Weights of a small mixture-of-experts language model, trained from scratch on English Wikipedia: width 512.
Below are experts of layer 3 (counted from 0) of a mixture-of-experts language model. Rows are named router (the router's row for the expert), gate (a neuron's input weights, with its number), up (a neuron's input weights, with its number) and show model dimensions 0-127. Each number is 128 + 24 x the weight over its row's rms, rounded and kept within 0 to 255. Numbers have three digits each.
Before each expert's rows: a language model's description of what the expert responds to; "mostly gets" lists some tokens that are sent to it at least half of the time. This comes from a sample of Wikipedia text that the model never trained on.

# expert 22
It responds to: Copulas and institution nouns
mostly gets: " is", " are", " were", " University", " Cup", " League"
router:117146086128171145144082124159170130132144148146127114090153128094137108138161110147173114152141137111130127142141110104132158081163091123121186146114131110103116143128116094124110133116106112132082127129177153096132138146134106112114115155090129126125103156148146124169179099127106154123130135104134083112133170165129139129131143118093134160056122167128142086112122127155121154127125
gate0:127132101111082119111157154120131158082104151105147093093086148128153079119139125139112120104144126159088114123124119129141122142091113152136139106106132147097086125150148142113141155135136117111159135157159114184075189130143157125128156160124157134121096105129116174134123142100133095075151142116126129121120096142119111099137139073132124076075148145132142096161126144128131155134127
up0:132147087130049138116155084133102133131125140107141152069129167124162099121134147094160111108137120131103109141132113120095127148141125081148138089087091142098185101131133116123122118092166138135137137163174173122110098128139153123110134168116102159148123132139159119138114134115136116102106159169112098122114135120125141113172126126123138099093107162128130104095107141109165103131139
gate1:102125077101162126133149130156113112107123139176132085110131147180150112116103142176144133135162113177112114095137141126127153094125128152090125155074114120087128146148125129099166113147092119100151148081103120143117153134127120085144100147116124114143147100143136148109119153149114146150117131137145152134137137140150097129141116139115124111085149141142134135153099144091137138100147
up1:147127183128147140178108119091119125124191115136121155166102130072120162155147152122106115138135090100133129209127085111135070148130122073136125115179160132148129109094164105089122158117178137141141117163152139145142114125117176144082130112127146128143156174084109147148129136086164113126130164136092136130111125112139153108158116107133166145124128116135135167136132144110121149159128
gate2:113120151155125135111101151104110090160165111134157130117160073099141124138112146144102096130104136103101108147117122141130142114109139140127128138116081121133140090146156139150123124138093122162121131135106105117107115118112113141121132108147115115163129090154132084131137118123167097114162135096103123155140133106089125121130098158132061143110128137134119116166183175091155075166141
up2:084088124179123140131100104147160104156141138111142127125132103117119115117130089160151171140176119143130123117084127169154138128084134177149120146142115126153121127152118140124113140114122126160097192150113124099131140103127119101138113089146147124131099144098129135150130101125153115141147142158183120102110120085153105135077146117131106124106117109115152131122161141094119157195086
gate3:121093153096139114107112115135123142105121119117105133087137129117136103136117081150076126141143109161107135159107137092068149163129125141083148065119154131120131110121164135102088128145111126114158121107069112161115095125122135112119109135117127087130144165102114157113130122162141170130095150145129113139066158109140117111101109128115139087110117177204122158110155146165125120105112
up3:122130113132147107121143165128082136100134149119150141104105135156081167084135132154117122140117125163113100101111149126176114115112211118154129162103151098143156131155118135123167088095140118137144151138134108137120140114134103081148128103153134112133167087143144118128158144137150083132098107155088131110121106125135122137143096128171121136103192094151137100175115145123166108136145
gate4:107106130087093091141154176112111128102169106131103135106138135117129107174120141175136155134133101126098132111165164148165144156118122088072125114093145151120128124143114126163117123151117144133135138132127085110125122119102112134115102195138127110107114096085173147121098157124147168125159103120107150156167116141130133143118112094152172141124173105155141107123068109139171101135121
up4:145134097113145139114121105153154157108112176169130114104125089188127154127128074126143117118168129160163127148138113190132139139111165134130121168109145113146137148164135126131151166144137109125132106120105143079175151128120111133138139095134124164182104111115117109181160106123134073145114121115126132072064121117156141151107143168118089117162146131105126093151141125091139144133075
gate5:155108130143127127105115137108113142125149123182097126111119095138163076134108065148148144084126088102129133143119152133147092107141136123085134158156149149148113096120133107181093120121133167113106096110083128096139129132112102122124138123138099148165117133155140096147118101102137080141167134161135105140101125121135131134142137145139088187112175159140150098108149140118132125181120
up5:081176129109128126119108157136155164108145124121074129114109135148154124129149089100130121084126098086124112152102145071095096121114167102114129154145139119162088110092159117160124134099141116170112146109132131141102136124132100084147154121115133139149167117067137133136128124106104124167150140132128097084061119156180170080109173087136105154138166139123191135130130107137078134104107
gate6:097127098141142070192147140108164099138122154167087116160129124142120134137106071090126155104121092114115110140163149134171105128117127147146125134102167181156116094188103126120111122118137115130132102162121097134110168121110116117073135129146157131171110093150126103146131140103124135131153166093141130168084121144142152113086134093122100123143159137156128084150174138080143119137106
up6:081135114098113132101123094093115113133101145115146145133145118099177131121107126120136102147141108095166134086089123149125120160136136120114113126145074119094145109105118133128134154153130117127102148113116112119136182107150130182146122099117136098085163147162132144113094148155113120097102140120140091154142132155133105109130106162110134099152148153122159152096109170125173112115131
gate7:173122116151068147149176112121161150132105133183140147142175141120092091144170104128143140107114140123162125146149118156117144156121087179117143109156142115141145109107122138134153162150175133133146101113180107110147142120117158126148147193155087151136137118093121126161129156097094163115126120157150152081120159139117129133081117111124121141161127156126133092125110094148113162120122
up7:128162143117118111124123104107118153162130174126156103164126119092151149082098135111149091129111113133096135159127142106162095124153107139147105101109105122113105110099165120074120148098131126128099129159155157115139114098099144107088117116107132145103136164106123115161124135107143140128134097142104098148142113095192111102139096106124134144111109101138119164104103086126143136161189
gate8:107140115128117124114140141152146098145124094154120165109141130101167111125076146132161125080155081163134132130111106138131162155158115116152155157090117122173152140115088105100117113161114109118136080090119131102159178134154110122119112141132129153100077140149082109105125156178115145139112163132123137097123130107137109132120188130122117128094154156143105130117118138113110145105122
up8:154103136118133116141118122118108144109152110145122158152117096098148181174108133134093075118109127115099101132131102125161111151136158094101132168130108144144104139132127132108123095141134151129141111082125153145100170142097137123128132110139121128108141147143103169150134115150128113113133128146141148061111134112161112132102114115145141136099136128136155207166118144120117143118102
gate9:136121139163104117098138127106120143139119134177096109134161132109138089114130139144193114135102146141108161138139166158111143113150141140167159054163142162124136167133174149099141100100139132121133124156150139182127127107135153118128120100134102106074103102180110088091140120126095149114127097126145122123166117202117108166142124127139156135141102114141125105125120098138168134116131
up9:100087129148159155102095101140103099144147149131139139141169126119096100134099120126130163138118109162158087130115157134116130140133127156157118139167156109157129111174135116095071113077140110098156148124120142137135079146130156095133126098116088093137112152111152115128130102120138101160123099108106105142145142132118097178129097174146173154131116143156156100130120156131125168145065
gate10:156166165164093174143134145147161111124129119127146108151122126109135134096158081108135132164143133108150154097129147115165117120100132157160124140113157146119137108122100143169160170155151104146129136150175083118119144173178111099172115147127126163158102130155130118117159109117141173123135097119111153136157129093168159105122150061160121131098110138108105100125115131156128134166156
up10:145119121077118145126114138126151140083158136108134141163126165134142200121135090106123104160111155101126165100073139132098109109118166148104113155114161110090111108110135119171128175125136135153163087122126160142116110183137128153133123151083127113166144153151148160163116144114104167056123127091148136118147127099140107124094151115146099095160135102110144109173178136144101074106103
gate11:113144150092154115117160159150138140140109083143198147178164135103133145142122096131095112119130114109179189120116139165125124129172163129128141155098103114110139143174130076109121110107078125125145121120120113145116130132122144142162123109136153115158139153114149117119130145164125157134133075111083131152132112140097093150155140120173124100135150084161152117149154143140135154110109
up11:137119136097109096147151145133103176098166111139140137105121145165136117147091150135103121129113146129116176115080145152129138134121153146128127136140133148105120152176130123093102114169123121106109146129144176125100104098097172176178107140163151111132146127127109170118124153130124120128130129134120072148175111173170112149097148113157121100135134113138178158130101128109157139146128
gate12:092113113145119073088141119150115124141144148154148125126137104141137101106109086113119132144141161169130160105117145164137130140124125164134141115103098122105122116120078173133128133129109162119085137106128127139149113111134104092126075176130124109142101141131144127155091105132164112106114156115092098128159151145182096185152117125089126104142178110110110123113093117101146162123123
up12:114100179089107165095140100109099048118159101099164145116095099091109174111122117126132113182132185194198107111175156116107115113143129145136156131142134108137147130163169145129091100086117119131154160110146091137067170139129123113107139125118095138154156135155128111131143103147105134140114122149129153127096144093128109112150133168142142125161149142152115126162128120147129108169106
gate13:097128146099128096126138150125146129107151092113114123193138121135107138158083153121163164141127144167165137132137129104143117134135085126099105114114167160152165132119151111123101100120120098122077126112135121141103148122108140094164109106083136101097113141140117114113156133211127108146115128125113099088147156119112135139140143116144132109125115090122136141118128165120154154095134
up13:125148152121111114138147142158104121102109157108156135129169125118097122154132115128184159176126103112156125150152118134129131127139121154098126152170152151146125166169127101115125095141095088115106160111117166118119162131097127166119124156148127155086107116111141116141116139182090147102120115117162160132132093089119117127116128089117094104106131106129119140078087124097170134126124
gate14:108114148119148086110151151140105121142119124166128104139110104115125068140123091134094159152107119117108113115102157123132112112115095163145154157134124154166094135138143112128056101165094140097145138123095142137094106132092160102150153116136117128142143117089116134063119081106137117166112108132082138135121114133137108152085148124156114156137125144110144126115127123123128152118103
up14:144117116159141154109109101086139127106114134102163153122128163141108142125114181132131167108161136155131123124183114125147148139163091114154134109091147118147138126141131099119139124120077135162170103148132127158125101092153123118095132142123137156089095173131124154157151144102115146151103089139151163120137116125140115102170085094158122095132135119116122097109157146151142101117111
gate15:138106143113093124132139119128146120131153097108160110122143101127123123104122116147118093098133138174178113119118121118169111075189053168163170122138106087095137137129113112124120160124129112119119089097121147151139158144121112108155184121130127107144116128187104131145174127139136149162119113141138154088123139140160133139133097105116144100083128096083098128162155167116129135160122
up15:149143121130102109123087077150111135146148126100097135113109172136141160125112156096119119151129113137116135156142093108109150138102140113139108149122094168140112160093096149117159097159113137141089148130138131149155105138126157092130093113143111120110119129134116093128125115089141103155087099135097109154096171095160139087141161092169116093135127131135136128132140158140128148169119
gate16:090109110088097110109128146124136134123098155123093100145110150113104100178099116158209148124152098160101120104140157157139129129083109161126100133128125176131138105172117137106104143127131126126119128129108123152087151095136136138145145135140121090128161101177159151119129109141100171117074141169111147090127089127101073148113120108150108087139104059167110132116135107108109105100107
up16:147144131133168122123108175163135099134146068095098121120095091141143077118098142141098152139097082119147109107116160149119133129133123057137139143145164128176095150124155113171118158150133137080168142119126097103177142129125119138124130138113158147151119131085129168124133112126112086119124137113095103115143101137107128136131113129110122163109155144101128092137124135130124108111121

# expert 34
It responds to: Adjective and suffix pieces
mostly gets: " American", " British", " French", " German", " Indian", " political"
router:140138126117139115132052111160109140142114135130130140113162159113146157104144123131108107141122147093123093105103124156105132124111115127147102097132112150087124114095149079124126148099114130119111150162106123172143160116113103128109101122115120098105133182166151116141080120115141131103087125178110122188147139110132118157169096096138081167118127117160136110103145158091149114150117
gate0:140142109132125152122102152136145150112108183158117155139097138128119138136142129099065176117129168124182153108107163099146100115112116114099132123122135136147140148115163190102079136117123123138143144139141080177126127142163115121145156165092117099090135149123153128122115088156112138120133127113133080088125161124090142155126110132123116091129115101139123127116141118110144104113155
up0:136113147105128120142135107084114171144125102114136105140140122108182113138100092148133139140125112119114114123138095136128129112129145152142139105132129136112133162143138103137180127161131096139143112139128165148126134102126137140066078108136108158120123119148129126102160154119150157135126140108106157130131091090140109107142129088121102118135123156113131128120145120185142108182120
gate1:119104157141133120125166138139122145088084154102092118101147096138156133117124114132104081112118164119099138135150128160144114147175132115091115146107133145138148135152191144119149132082103130093082143105109123106129142140090134156158131107092153133112133140187094147097129116127141103100134111157121122116081141151163122148142140144130136093132119117110130105134107112151110138073151
up1:114111123120110164099115125147106168140126137127125160158125148154065140173127132116126192138121133087099124091144150129096128148084128095101107150117103168161111101128156174107140127084097134180152123140117106144104106136140119150138144118114110126136117114123191134154140138109102157112153136110129088124142111153118154178146116110116110135138144090158159098138141166114143113129086
gate2:146121137146071124134145134093143108101131121113119125169083121168120131104096081103160139158131128098139156120147176148131142131116122133127095147139103101108100115116132123092123145139113137100118120150131114130131138123120120122109125118090152136121139089146072081134126140080174149160126102120143136147098147128149131119119130109129149133131140125117152116108135147100129116100118
up2:147150149143136119107165133131133137163132120148137132162158149124085089145111097109101084100126145092136160124120133128149116159145151161168126154106109128152091150160123126109086108100137126122138083100170128109117136123144131135163111132151086120110156091120168119126130073113127088144066133101132180120105164121165107118111187143112128121130106128153129100126106079145101103122144
gate3:111128136096172111116130156159136137130154125158138140167111126157175148125131118095141114131161101125101181162128098095090140124171103053103144144111116099149107141156157104130098111128108145123186126131108144150174110158127195152138126150100138124109107122156141099154138157162153188114156165132097139148085175155051115127110134117132119108144119110148136118114151153159097125109076
up3:140127128080093117149086142128134146126154061091097139113136134157131103150136064125117160141126140129149141120114145115097110155142122140149138122130154174160100171144178101124144114153154130161118123134144123127104098122109115128158142168115067150121131136100117162139112091176099165123119105104156118109132106178145150149115155144109125158149110166142130136108105124147158077117082
gate4:149120110103115126129167158137137116135131098132097126177123127139146100132095094160138147135126135157119158139139156131104122100115081153095153116128159095123126112157163117122121140131165133099146138155110129109126147151155108143129093204113135109092102128128110149132134156166122153129118140148187128133106127133104060132121148095141106121176125131116123135149111098112170146131135
up4:103122135152121144144106134163160144140154134120145083092080121120138134126142143097126124121137134117090152116128132075124103137131109138146118173107124112155122185103132153144092100155162134126127109113168130147154098127098152125154166093118122137117148103111128107140142091114145139156126103070124117101146120146138188102122143123116149124111104138108131153098131136145144102135165
gate5:094166142116105162155115143125170114106120144127094169137150124135127131153102136129150172138148088131119142082139176157103142072177115166119150112121097137130119154087122118168188148097137116129142145070149091110123131161153120101104088142110181156146118115153125091108106145099127150135081114102154168156145160150155108150132129106135146146136126140153159123139132128130101121135079
up5:142135147117145133143117123121127143146137131150115180101124096067121136199122127131131138117140124134122128144114133163136092099134151154102137171097133150103104117135168152117172122155121121119126150078112143109126137131102180137138077127151143117129084151180108113104133118143119130167070148087127204133118129105167121158072133104133162086093137107180143133121136094121081107153133
gate6:078105116125121142140168149113173126135095105119125091126114165139130108124127116154150157088096133153096118088133142123107141120107100129130160129151065134107126095129169145118128116134134146115128119153138141111136102167115093148133116140112098139112146129112088108097124122120141169169120131119133120105108114123157169109136118121130150118127162136119130109144130091097115109125144
up6:101128109155167153147148110104151125133107114113133132113155131139187150125098138108125141150096125143130092110168126163097138129106136127156104092151097116093141091106100159144146115135135146087114154128125127111117153111144093108077110094179113126109101146124117120136106113084120131154094155151129127116169112085162139111176100177127122137140140158145121104143116121079110104141131
gate7:103133113165124156120169128110153152123134153145128092106081117130123171137117125144104124121113142131080087131163145114141116125169123150100123093080118137085119130162127119158092146111112104136112176130107108134122139127128132106136148128161086150107126133107096139075137161157144123144165170117114129134056127147089136103109126111158155087135102152109129101083153134153169164120143
up7:082156104137116124107151149101099121106142126111147132112125116150160155130135103145113134117120113172156145078125152150134150121134150161114075145149095154095123132136110125077145120148092139124103088161155129103113158133127085096087084166121129133116147108107109125125153125176140166104158113119157124109130090131082122096142150120095100129127135126133112124145128167077169103081147
gate8:161142129136132100109118108128108141121133106128124122074133090134159153117073096140152155119145154114144132140126111167180139122132156142122136121147165128113151132169098137109125156134132128147097135124106155121134099066139123133121096104149119129146097153140127114133129101163132126119133123138132121180076135099160175130115135100172123128115155148162105137092115114150185134132109
up8:147146175138093125128127129135143078141138153161155136125131132115181080125141079180168116136150113149108130131139110113081131137153104073144132133142126175140108141085109122080111165094170108182121150109134162131154115141115165163090143097150147122190093148072161085100126109143136131101132135122105131132115140134076115146132141103138140103177163139150137142094102132166126159115110
gate9:114095127127157167143152161086158180174153112135142113143094114128103086140128102131134127116155160117115158173130123116157155118192131132100188158116132121142100131169145174123098110118151071156133113144119118120103121123138150112127167111102115181144155121145143145131158100180172154125157121142104114118085147150146104080086137147118095081118107094120101150179139110126082128079134
up9:131120109154170141109126139102130153172095147146098170120132135128145107118134105098149175152147086119170108141121085088133158152128133109138163147103149108175126084158141152119082106119148065161090122151134098089104127133154160146117116119160120126125119139124163164139162147119111131122137113134118102127182115143109111132136122144121140139141103122141119103114159102138106125193102
gate10:129123114126163142107129121150109164150085164124152076136105108112098107128101093116090128150179138178135107151113084117097131143142131124154121135110185113124144124162132095154090130105095131149131131180143112098082126133138117136145148094106121086109136139165118145154153161112103095137116123164166111122074131137112119137085119126136145142125149100110084124151094109106137135141121
up10:127151120109090156103115092115118135131119114123126158134113118092075149151108118121122149137096090137113135104132163157129125113133145122152106086134091119120122108085098113135174151134116142135124194147129151097145138106137165099134104122150139098122101104176163154145080114152135105117092166128137183144170148104153093121138112112115113136130134094130165111111130180167110097170131
gate11:069111093125112099140138155127107089106160068161116070144104188086093134158177111059153075099164102110114139111111133130104144127143111127122146169139145154163101174139126134112095100087130135109125129155135108154156108123111107150122127124115130112108140149159104099185109089122160155120138158136104118124113102163090110154088117136153108121100149134135085112112124090081162073094100
up11:141097135104093142140096125142132121100127127112132145137090139088152147152168141134085113115128130085143118093140117130120130142080129112124104123145103159152158158151119137112160136137164142124122136125131130149126072129139134123142086165117107109110106140122159170164109112116164151088143071169086111127118093130113174186135073131136133108138129084137135118095117132117148085143114
gate12:129124103143120118108132114159119156129140121132113127108113146141073105159163140125160116130112113115145109116108181159108105148117135121163124114146147133134129067131122123110121116114080149137093095138158146106130126090117156151137111120140185074147134118163136157137164086090137125127125177134100091131126108138109149143145132148091116122067153153144120142161102118112160138120134
up12:096157117106156161139182140087159118132141110133114112162128119146129120134106109122128101109129176145111167130160087091113140071141119148121123151082120117151118163144102103140120139145163141119138146150129148095108130148114104112120123149077099172133125076090093159135124152138131143101174151122158131130132107149131070121075142143105113123170152076097146109147119142117116124095127
gate13:120125096152145071123170104119120165184127080140116112048136130126116142136149113156146130132142116108133105165124120150136160147137104122104174123145129108107155078114103155144127104109068181138131138138109133115097135101097165167118131131113142147153106136158127128131148108143129082076183151185120110121105145135101168083098135147132124180136141114120091136162145109111128137119118
up13:116106108135114099146150088168098108139087127200121094107121114125120125127128157131136140122105146127072105155132154148091126129113087113142131104136122153117107122097136176151103137098082195142130175128105123156092138107105179118130137095116125120167106129102124168117112065126130087089156126180094089120133145133083124186168100108146106136155152106122118146120130136112144146114125
gate14:139103138095151159134137129079107182134176142133185106140118132092109124141076100155131121108100150117147174127112123133140141125139150162127131137180139141103112131149132111092118135083106154068134135111140149145126138123136099164122084135125139145123088115140096149120142144158140113126113137111159132123111149173121117108081139118167123110150136142144131137112136107132158116104171
up14:092141138124127076115144138194123081106125083137105167122122078141119142117134176092147081110102116167072144180148173162108123099148103121163143120123129088119118140115112141149135094100130164137130155113131105148126152100119120096122179109105129150118150132128124106131098097122128125146169138143111091132128126117137104168115140115108154150104132106132118142107118126136151148083125
gate15:121122120142123168118150120118151156096135110174122155146119124115146166141114112100125130098125070111047165119153137116122123147102126110186148144102131131129164137168099125108118145131139152115112110122155108106091110073092148184127153140147123119144143127140122157152109171100126147150090149128100205137107079174141166119134138088123154140126174119138115139092142109139107128136113
up15:129160085144122117161135127118130133110134156125136105134160139101127124130180152091141134116109147176115124165148125094115168142172148101159156098113126137135123151134134158108139110109128142153112126136154106161144117165108098142095125146140134148094076142111100109087107128121131162149140153163191089131100124150128101109128130101099152174132141152108101162168123128136162126156169
gate16:070126170140148143137133148155163148162129101101149117090097150118119088112074125156104073142155173122151113112113096128137132131154159146121140153092097161131096150133141132082148091092115087178071144089130125118129137130079145119123171044143113093125115101117138132148152128130140128117138134122142146154088130144161145164109125092101132100115145144108053145170129171140079153127139
up16:102165121146157162100145158120123156153107126082166110117140134126140135133082151170116102111145146135148085106107114108122175094103135124144140106138136102110107176135174114146162101132134132115168164172162142131148099117135130127133158122109117154119140130106104088167080158125114130144167136165164121133142164147105115131094115117090111066173138113113171120175138165133123114075098

# expert 32
It responds to: Nationality and field adjectives
mostly gets: " National", " British", " U.S.", " World", " film", " American"
router:111125067155147130164093105115147149137076131142136082106145162084149123118172108131130107122130137111110132104111099127134109133139117124114120103163119126125132139069120087122109180134111128150090111128138122103178142114144149146114128165092122104093106161153131148148149101127113135094135168133132136151147149126139100121120129126085107098078139126108105088118135159107124099150125
gate0:140124179145142119137117130125123085118207137130153155115119111158132125130121181154110124116123130135092146142145129131099143128123150152092123139136138126122108110130151130124090111134174145116119127139179139124121109127102129172120118102180142106125083105089106086126105128130139096142108107133112150145129189098104120141123115164087129113125141154129100135130124157153098169133103
up0:179166128190132148123119157174123118126129133120133123102155132146125140131124141137152083109164126137135108160161112098114148094100136127131137097151147129095103150140140121137093103113138155100125134142138151148174124106069111121144143119142142134169101136121121106111088156163120104153142127131091135182120191109100122120121106092114078145112168113115133141139122170132110190114104
gate1:097120163151195110096143144099116144110132119126103113135104098149118090124071126119117137126113124103105109138086180114099117113128163110144145125126136127138120149154115124162156111122098099142105096104096125156112169126124140114111138131146134140143157096184134150108139143078174108108127114094093135103118149111093126099117158095137141126126141152186177158146147152179116111097142
up1:131103136192118076136132102088160099153127134139131124135120118132160080132089131118131143112104120082089124143113161121149143129116150111164105170095125113159144131170129121169154113192097110139100147113136110130151143079127142117098156171117108139109113057169163112098096145148163158143147113108127099107174164115123121080114146152128135145138138121126133137101119089112147128183104
gate2:102140113146178156101100111117143146066133135068167114112114176135160093145095157143185146138170117149117108114135134121170096162094102113117119143137109123114132154130087096140129127107127106117158130119101183108161160096119158103116095079178198103142110121138134139153119125084148149120072143108151118145124137087128108142113097124132096134103111128157159085147154149125131121116093
up2:098153091107156120109151090138143152151158115074134132129107138073104148166138106158084140134130132124115148134144123149122129141143126108141136083146108087127101077151129107175098135097095143121107098126067142137133116120161134125097138153117156128121130185140117145110069130122109089083126159169168124111120155169093131132118128130125116136106121112113177144110120153155140107112165
gate3:141109121172127101156150117121092133104111177132125136106157109112139155133113107100146148128164117146104153159142145189182094107135112158110105149142127127102099123135102106125192156145111101158098143119123127148150125141103113099120113105149150138124099130184148119134130110117169093103118132131090121106094181106124151108147112100163101134112149109161157085138139157176101115126085
up3:138116112106125083122091115132144102096161133121121121146114107113096138137127137136085071108108124117123097101128162168103116098116177145113151135135101159142160128091089090141168147110101154148121148136097152166133153109094132104138098121102115117106133084110124097093100095092113151124145135147108129141103111110114113148129155095131121180090095138132141111138114092124112117162165
gate4:113118126170111143124123136097118142145138141103117113119149126091150111143160118113118154150106117127126125184155101117195151154162132106122187073170147109111106141126077122136130116168101131129074101137182133141141093123150132119101084167120155090095107136176138131117164105074143108124107138186153149103142102115139144130137115113102159123105134138088140125163152130113113109149207
up4:146154146082146137182078153123156138082131104167114127178130080171129152134085113150124073133130122117098098130124119134110143105107142101160104164076117161115073100175176112119129166120135108132112098122124122065127129172136142114167128153176156168137147139123140112145127177120126127129140131111140141128116150121129089097129148133129118118152111116131115174145155141142078139105099
gate5:117158140134098107136161097131128148122119148122153127171119109082118196131142092116115152153130116103111101156138126122129105116114124154136112129153149114084177103134114123120138114123101169104111166150143097173134120120118100136127115099127119136129122140175089081134133067126126095144120129143144149098087125119137170131124149139153107150060140102140173145169110136101183168117163
up5:155099125138152095128104145159093078158153064159121142118105122148102150115151092120105101187164136156163106093139146124102106133097155134113116108125152143134141168127127142145072149129147111133136126134158136101129148131126157117150129129133123111147173108129146103127140131123088138176110118132112160097173087129102111136107129092108130132137161155103102138073115119105132124161081
gate6:145119170118147131078135138130101132122104101096106135109118101186171095127074149132114084196141101093141152122117147149104137113129128070138132149103143088153120089141141147146152136112136162136134136116130096138147132136129115141086126105116140107110138147124115101100123135134105113133114125111121092125128071141145100102139118146114134103141116145125114116129080103152133159117179
up6:180127163141145100145079136107152136127113129088108128116172077127159123152146167092156141144131141122128163131110140133104113133102149126119102160134146123131124133128121099114119097140079187098118172161110153156106136100123096138139114101167123150101155104134155141118141127155101136167126093120138134125172155112157132079113132156132146126095109121150121160136081073123119155165148
gate7:094125144171117093146153160139133102115152115093110101102100137142111105149113087141144126088137123156108152105109121162095126155115153137122136148137133106102118105146156143115151132155090080114176168114120185177125128105119172084166144129122142145093159134122093124116102123137166104096090149135100107154086160156153118099106171134159139074132158103139131105113170133090161121090126
up7:137118100145128119114120069103168117125111155101066126114174149163133150107146081092155132123142108104167164153151121115131181112139166092093117168212141117142099161101140141147125123141098135148102126116141107132131149082125110096116098154126144106104140134146131151131180156121110124090116076098134140108121113152133111123120167089168129117101132105128130119115193096153096123118125
gate8:155079137153097185137106090114125086115117126136166117125170125113118106136139103170146187112109120147130097118104164135164112116109055151158165168111145113152153125124107119117139109147111116150110152097114130140137110123102156105135146142145135132147102112102099123142151091170156154111137139141139147096139127102116103109146109174148121179110189142134163087118139153121131145123113
up8:140122137150098148149093088107123115148153138151146119148147143140112144187137121137154161137126114123121087121129152164136106110115105132132146178129143152116154082136089116097115159140164096164139150142130116090184112103123143116127148103151188115122110140122133148135143125159130146094129141114136143116147173128117132123162117154159114153096141135111121109112142134098143141129121
gate9:139122119076145132143125150127133142116103112135087123129158087109157136177139118086111166125136105076151151102127101170128124121122125187107131162130129160152081149114133108116187092184073081138143129148108138096104158151131139155196115124148130156121124122118114151154125115157138121129137124095125189156129140186145129098096180152125105093148076110108151086133097101093092094118126
up9:125094125134122137135135140110125156150157124116133111137145112097177162132117120088119096095145122101136146098125122141144114207113129127069150143140121136157153115121126129171089194148129112121121066126072123101127102147165144159177118142114121085117146179138135144158113102122126162103100162155131114119108106160156088134138136180102159116146126118094154152107099106141101136137109
gate10:103127088129110164127157103111113110118136133111119124118110110136139118153148106151200159117130151164139107107122141127192129139129104136138139132145152185129152111138073073073111132090097066162150127158129116162153081122115118117126115169122081141122096156171127112134145137121145137080116158158138172121098178136140119092135143139146076112132169108152129122176134118120127158102068
up10:106112127140146153140125126146152124131155135119086105111135120166151120102141107130075103127148140162129104144155132157167129150138149105119113106117129127107093143142125155108112137120151130112159107126112148137107135147140144156087165151110152126114155134145125182134169174154122092145136117147129125122149146153106077163109119127125144112140106105080110167081134144113095114074118
gate11:121114116086127102110116100102138104092128127098097142140116090125131178139115149093143165173088121095131142090158119139081128106125108112114075114155152130109177139112096118147148110120091144120108116148105113128119180143140145152099102105166155122129140155135130128134130129046132152130142143125131135115112144137121152145139114145112106174116072113128109119110126124077143104153126
up11:109101144158137126151120194157155113090147123123117085129108106102127167068165124108076091153158187158123101111097157115123109147132173115142149108104087136117125139143110138107145138153109118129109109099129157121146103138123152115151126140124113154164159157101090159110141082141124123115115137160108125116090078136140067116117169131130151125128122099128153159107087099144128126112124
gate12:102091117122153085129103124158106110167125107165151109170096138139097118155126126155128069127131096095115117133115135088081141116082132140126148164117110110140117159118166091110137104137126145102124126102135151098065120127158149084156104097101146085150119141100102142143117156105120140134126119130169112110132154137125123127140136138093103114166105113159126154121109151165104121125144
up12:093161127153131138146144124077133152100166113116102137142167118141129121097117134077167196137135141124134148106157118154145123085173120129096088112107114116123097133124125132169118095080147141160119128168124100132158149169135077124117150121118115143096135140142133123113133145125140138127120101129140144114127098142152135141071149140154157125136140123098158150150152156106143129098161
gate13:160191138161146161117111132122145125084154125163129145166132133087133170128126130139136122102115136115109162136153159155113108133101102119165162116123126116156187133162126114120125152144083107140071141137123074130098128146112152172174115140119138171146123143129139143161126088123144162145122151119093173147164127115123116154137156113123152127140097129166129101100157140172125120122087
up13:098108124153132142134138153126152109137118090119109108074142138172103115115135160101145120096183124202139147136155121138137133109129138151150170146109120111175107161139166161121125089099149119069163088140131133103152140104091117111123142133135140162131105103132148133121117128174171135142170109104143153102169144123153141101155132084130130159099162126127129117141138138136108157155119
gate14:079120117144145093119140111134128129125080108100082125101091126118130142131149123119145093137133142140127146155146117149090137131109177157094132128188162114175161167158116129115119140113094153078136111107123121092114148090123142124148083129108144133114114102133096133140131144100113108119110127119153111159120109136103143110145137138122163140201093126109075167112094112108151131128135
up14:149130149135150127148138092150128142084157152159145122138147099135071143154097105125149162152113151085148098131111140139132055126109139145090104133115153113085116089127119137160159121122153130127109152099109148126145110173131127126131164106156095126142156134152150121140146147129155091101111079099123129110063149144165132117109092159153143163095133090121129127134147156137139167100129
gate15:123129120146117124102161116162113136113105123158131123074120134145137123104139118148161093079121133162127111079149129125112144140120097143107155123124151148140088138178140136165154147130141113145142120135142131125101124122134143162154160094105120101136096122117153142116103105133128131167140135148133117175132102143127154125123138134101113126145156112112116095146123103132126098109130
up15:153125163138155119095084119100111131114103113114095095107159089161154123143137107130111111158141149126142118132091118145153171089118149108103141148139092117081126107121132164101111135164085154137115114134122144115130118106146122135110112108128078131128129163130179122124155147147107076097157138146107085140154101134117149087136101164112098157127168220104119146132135130087108124146124
gate16:135057142160098110130124127076182100143130116158112117122174122103134123108143094122143085126088149116147110132107110127175135099112162136120110177107095142132103109135122146105125172131143104170141099096135155113152105116144166105130146150141122115126123156122115122114130123095145125130159094159118115123167099102151090150128118148110126199100111142109120147088144133122066092182162
up16:120155139102156145119129148182170169092126102164113098111110135142125117158153136194135087115139113118137118116121135130110176146096099123172109168127161143129146151128115084123138145119137123109157178157124114129160124142133114174110120106106087117159129118116153127088089162127093125101109113120100156161130128126104115102126141125144147125113095120176140088077115173129095107153102